{"n_experts": 32, "moe_layers": [2, 3, 4, 5, 6, 7, 8, 9, 10], "normalize_top_k": true, "balance_loss": 0.0103, "init_std_router": 0.0073, "lr_router": 0.000552, "norm": "rmsnorm", "norm_eps": 1e-06, "tie_embeddings": false, "lr": 0.00634, "batch_tokens": 65536, "train_tokens": 444800000}
Below are experts of layer 6 (counted from 0) of a mixture-of-experts language model. Rows are named router (the router's row for the expert), up (a neuron's input weights, with its number), down (a neuron's output weights, with its number) and show model dimensions 128-159. Each number is 128 + 32 x the weight over its row's rms, rounded and kept within 0 to 255.
After each expert's rows: a language model's description of what the expert responds to; "comes before" lists some tokens at least twice as common just after its tokens as in all text. This comes from a sample of Wikipedia text that the model never trained on. Tokens count by the router's weight.

# expert 0
router [ 94 174 139 149 137 110  64  90 110  91 112 121 156 141 125  61 114 120 121 146 116 183 116 108 119 118 161 119  74 168 111 133]
up0 [167 136  71  81  66 116 154 156 175 104 126 104 125 103 179 172 154 102 141  69 136 110 197 155 139 135 118 178 119  77 124  71]
down0 [113 133 123  95  58 149 175 118 116 134 151 139  33 170 163 106 137 123 176 126  55 157 141 142 117 129 133 158  95 139  62 104]
up1 [ 95  77 199  94  84 111 145 166 100  78 127 114 148 160  55 163 179 130 161 109 138 171 129 124 130 173 163  83  94  95 103 166]
down1 [174 131 153 126 137 163 118 169 105 131 102 139 163  97 138 165 123 101 114 152 147 143 142 106 102 156 118  91 122 127  72  72]
Table pipes, mid-word fragments
comes before: " ", "0", " \"", " —", " been", " United"

# expert 19
router [147 134 163 146 162 133  83 115 133 157 122 140 179 148 201  99 119 137 115 131 126 128  83  81 124  94 150 117 154 124 106 152]
up0 [146 113  97 172 132 121 113 202 107 105 119 123  68 111 105 189 134 175  99 157 112 109  87 157  91  75 131 177  99 145 123 133]
down0 [ 74 150 109  93  92 144  57 129 187 115 146 126 115 129 123 118 170 121 162 171 147  86 147 101 108  94 175 148 141 194 133 130]
up1 [ 95 126 156 137 122 170  78 166 137  95 137 128  79 145 191 112 129 189 164 128 168 161 132 161 200 151 134 114 210 139  96 130]
down1 [131 107 142 167  82 159  84 118 104 113 149 120  83  98 152 121 122 109 137 150 115 143 126 117 118 125 148 123  93 193 137 147]
Punctuation and headings
comes before: "-", "==", "19", "20", "The", " The"

# expert 7
router [ 97 173 143 152 137 109  66  91 113  88 106 124 158 138 120  63 115 123 124 160 114 183 111 113 117 122 164 126  70 168 108 129]
up0 [186  95  60 143 161 155 129 149 173 135 140  96 125 107  94 164 117 117 192  94 162  79 115 113 135 154 144 135 128 181  63 162]
down0 [148 107 135 130 140 141 107 176 129  99 132 100  96 145 138 127 113 105 165 150 179 125 163 140 102 105  98 134 186 154 105 118]
up1 [103  87 159  61  43 105  92 122 184 100 140  64 131 131 152 102 125 216 146 121 167 163 139 199 130 109  91 183 146  96 134 106]
down1 [134 113 120 148 114 200  71 121 124 113 129  51 124 136 156 125 128  56 163 158  92  98 163  86 133 165 137 119 102 110  94 176]
List dashes and line ends
comes before: "|", "-", "20", " •", "=", "=="

# expert 18
router [ 93 169 144 148 134 118  59  86 112  86 108 128 155 140 133  68 112 126 123 144 117 187 115 118 114 120 167 121  72 164 109 126]
up0 [110 117 118 152  77 160  76 164 142 136 151 124  98 157 131 157 154  86 122 137 149 107 140 129  94 132 143 172 124 158  99 164]
down0 [ 83 111 130 101  86 137 115 111 123 167 192 127 106 153 128 112 111 171 157 101  50 131 158 121 124 121 150 192 180 124 112 163]
up1 [ 64  84 123 128  52 126 117 146 128  88 123 116 122  81  95 150 148 202 102 126 176 151 135 155 197  42 122 141 154 101 135 167]
down1 [121  84 123 113 138 170 119 133 126  80 131 144 112  91 111 135 106 123 130 108 133 175 169  91 117 136  96 121 118 157 150 131]
Roles and titles
comes before: " |", " of", "–", " (", ";", " -"

# expert 16
router [ 64 184 137 153 142 113  42 100 120 106 120 137 144 184 113  80 122 125 101 171 124 183 138 110  98 139 151 127  80 170  99 115]
up0 [196 116 112 182 139 165 160 113 102 125 142 103 103  97 138 185  97 145 152 137 166 152 135  86 103 109 109 136 124  97 119 122]
down0 [137 138 108 121 100 183 130  99 187 104 184 120  81 110 128 173 125  90 111 172 150 143 157 119 104  96 130 210 164 189 121 151]
up1 [104  96 151  92  97 137 121 111 154 133 176  94 123 101  52 172 151 148 108 167 157 137 175 174  85 184 154 179 185 153 144 135]
down1 [ 78 126  56  82 107 108 157 162  97 139  57 101  70 103 103 105 121  99 154 152 145 120 117 108 104 125 165  73 103  99 187 149]
Year endings and units
comes before: ",", " |", "–", "\n", ".", ")"

# expert 12
router [ 85 172 139 150 137 110  64  89 109  99 109 121 159 144 132  69 114 123 120 155 115 184 116 110 118 119 169 116  74 165 113 146]
up0 [176  96 113 137 107 174 135  80 161 163 144 126  85 154 108 228 104 180 168 105 125 152 102  81 158 139  91 146 111  75 171 129]
down0 [138 115 120  80  83  67 115  91 114  80 121  70  75 154 123 118 126  87 134 112 102 148 111 137 129  86  98 104  93 152 151 139]
up1 [123 140  86  79 107 131 101 113 168  85 134 159 151 152 138 112 123 175 142  98 139 147 118 150 136 110  82 144 124 138 152 149]
down1 [112 166 137 106 122 137 115 147 159 139 127 145 103 115 138 145 164 152 154 147 123 124 182 105 167 135 128  97 204 147 116 130]
Dashes, countries, months
comes before: " ", " |", " —", ";", " \"", ".\n\n"

# expert 25
router [111 166 128 155 125  61 104 112  90 136  96 118 131 112 153  55 145 104 115 134 121 153 114 131 104  86 166 118 118 179 144 114]
up0 [134 101  91 147 156 111  65 184  92 142 102 150 129 126  85 202 158 104 178 113 117 120 108 128 130 127 134 241 104 144 107  77]
down0 [ 97 113 121 144  82  97 209 119 130  99 148 100  56 172 166 129  95 154 169 121 126 132 146 174 159 126 138  92 130 136 110 147]
up1 [ 52 157 146  96 151 107  97 134 110 113  96 125 115 122 172 178 152 155  84  91 178 151 104 174 140 103 141 120 204  93 158 151]
down1 [144  85 129 138 118 143  98 170  62  66 149 134 127 107 136 141  87 109 153 129  97 101 145  77 145  67 138  87 138 190  97  81]
Commas and conjunctions
comes before: " ", " and", " he", " but", " which", " a"

# expert 23
router [100 196 116 148 125 123 131 107 134  94 137 150 154  75 108  49  81 104 124 141 137 126 112 147  87 135 143  90 146 142 121  73]
up0 [215 118 137 231  96 127 143 144 145 126 159 123  94  86 116 170 116 115 138 111  79  82 145 171 125 104 122  61 105  75 116 101]
down0 [137 162 140 134 100  99 130 130 148 141 113 152  79 148  81 166 140 142  79  97 118 106  98 158 132  94 140 185  98 129  57 151]
up1 [ 79 125 155  97 128 120 153 126 131 114 161 130 144 115 158 137 141 140 145 158 170 102 114 150 125  79 115 160 137 136 112  92]
down1 [147  97  96 117 122  91 156 125  10 108 125 114  96 117 174 122  57 114 133 175  96 175 174 126 177 112 151  78 160 123 112 137]
Main past verbs
comes before: " to", " in", " by", " the", " a", " on"

# expert 3
router [ 99 178 141 150 140 104  69  93 113  93 112 125 162 139 128  62 108 122 119 155 120 180 118 116 123 120 166 125  77 175 106 134]
up0 [135 110 129 127 124 173  95 144 120 153 109  73 121 117 131 169 111 175 124 105  96 104 163 160 173 111 135 125  97 147  91 107]
down0 [151  81 110  95  82 113 123 127 143 153 119  77 116  88  86 144 164 161  58 119 180 138  73 130 141 118 118 168 115  65 143 138]
up1 [116  87  84 110 148 162 174 109  95 141 124 100 161  93  95 165 163 168  81 121 134 108  82 150 179 148  45 143  80 132 131 107]
down1 [161  65 112 151 163 159 105 178  99 122 183  62 103 104 121 152 110 118 137 212 142 145 137 163 126 170  76 102  96 124 119 184]
Infobox and taxonomy fields
comes before: " ", ":", ")", " be", " \"", " –"

# expert 1
router [ 74 194 135 127 148 113  75  87 123 119 122  98 140 130 145  80 135 117 137 148 129 141 115 107 101 117 168 147  96 155 100 149]
up0 [140 131  27 172  95  76  96 156 117  84 157 143  95 144 110 107 148 139 134  89 140 127 142 116 122 107 103 170 119 128 113 109]
down0 [151 101 130  66  90 156  73 199 165  88 179 113 124 128 128 140  81 141 169 112 162 125 158 159 150  95 127 164 158 248 140 120]
up1 [ 96 144 128 118 122 208  90 102  99  96 143  77  99 150  88  95  94 150 155 129 114 120 141 129 128 107 128  76 117 138 122  99]
down1 [160 151 156 119 102 109 200 116  91  83 151  82 159 108 143 217 116  70 134 158 109 156 192 138 179 106 105  96 115 174 125 177]
Number starts and counts
comes before: " |", ".", "–", ":", "0", "th"

# expert 29
router [ 96 117 160 145 141 148 103 103 107  96 122 153 141 101 131  53 119 109 133 122 136 167  75 120 104 107 122 142  73 132 124  33]
up0 [130  83 111 131 121 120 145 166 115  99 106 113 112 118  73 159 155 175 157 125 100 116 115 119  88  95  85 186 111  99 126  97]
down0 [123  83 112 116  90 185 128 134 137 111 177 110  87 141 150 149 144 165 156 132 146 123 169 171 133 116 125  77  93 140  51 103]
up1 [129 109 138  89 113 169 160 167  98 128 122 146 107 157  51 148 145 169  85 148 146 125 148 146 179 125 128 156 154 161 158 158]
down1 [136 117 147 135  80 165 182 111 114 138 133 132  75 164 131 108 137 104 155 109 113  99 148  96 131 139 108  77  85 116 140 135]
Digits in numbers
comes before: "0", "19", "%", "2", "1", "3"

# expert 4
router [ 68 146 136 154 133 115 113  62 144 126  91 147 103 116 116 125  53 139 122 131 107 148 141 135 132 125 127 107  86 144 104 127]
up0 [204  95  47 192 176 120  81 173 111 119 138 107  96 125  74 179 157  78 125 146 141 132 152 134 162 108 145 127 110 136 115 105]
down0 [134 170 119 101 139 125 148 129 136 145 171 122  78 149 113 121 201  77 136 147 159 121 145 154  76 108 144 157 155  88  98 112]
up1 [ 91 125 192 116  88  79  83 150 112  58 157 145 126 133 112 161 138 172 132 168 133  77 138 198 158 112 135 117 160  93 128 113]
down1 [147  64  92 101  83 142  88  87  67 101 169 124 103 132 136 135  83 159 135 121 152 180 131 147 131 136 123  37 151 125  80  93]
Prepositions after nouns/verbs
comes before: " the", " a", " his", " its", " their", " an"

# expert 6
router [ 96 176 142 149 131 115  55  91 117  89 112 126 162 137 125  68 102 117 113 148 126 184 120 124 120 115 164 129  81 166 106 138]
up0 [114  70 104 162 153 161  78 111  87  99 139  85 100 122  89 189 143 134  83 159 147  68  76  57 150  86  91 172 103 153 150 116]
down0 [137  86 134 110  93 115  72 120 148 143 100  99 132 130 143 156 127 109 121 162 159 112  91 116 149  74 128 107 164 184 104 125]
up1 [139 118  95 130  85  55  92 150 158 161 178 160  65 143 146 155 127 219 169  73 177 122 119 141 164 102 145  80 131 134 176  96]
down1 [116 134  99 101 147 150  82 135  95 137 203 147 120 121 146  95 124 127 124 142  97 136 152 157 141 114 152  49 132 129 129 108]
Spaces before numbers
comes before: "20", "19", "1", "18", "2", "3"

# expert 13
router [ 87 135 148 132 147  53  22 112 120 104 137 144 149 167 135  73 127 127 103 136 109 162  66  94 117 128 157  65  70 149 102 108]
up0 [141 125 102 155  99 152 163 157  98  71 121 126 124 108 121 171  89 149 147 108 116 131  95 152  86  81 128 190  79 165  97 134]
down0 [178 116 140 111  97 163 138 150 148  88 127 136  79 152 140 135 129 106 189 155 106 114 138 125 109 107 121 122 162 158  84 131]
up1 [111  88  51 126 121 171  99 176 100  73 152  53 112 161 163 183 165 172 140 125 193 115 149 149 121 105 163  89  62 114 155 105]
down1 [102 154 140 109 202 128 144 103 115 152 194  99  97  97 180 153  65 127 108 146 146 113 122  67 156 156 131 111 162 165 114 123]
Plural and topic nouns
comes before: " of", ",", " in", " and", ".", ".\n\n"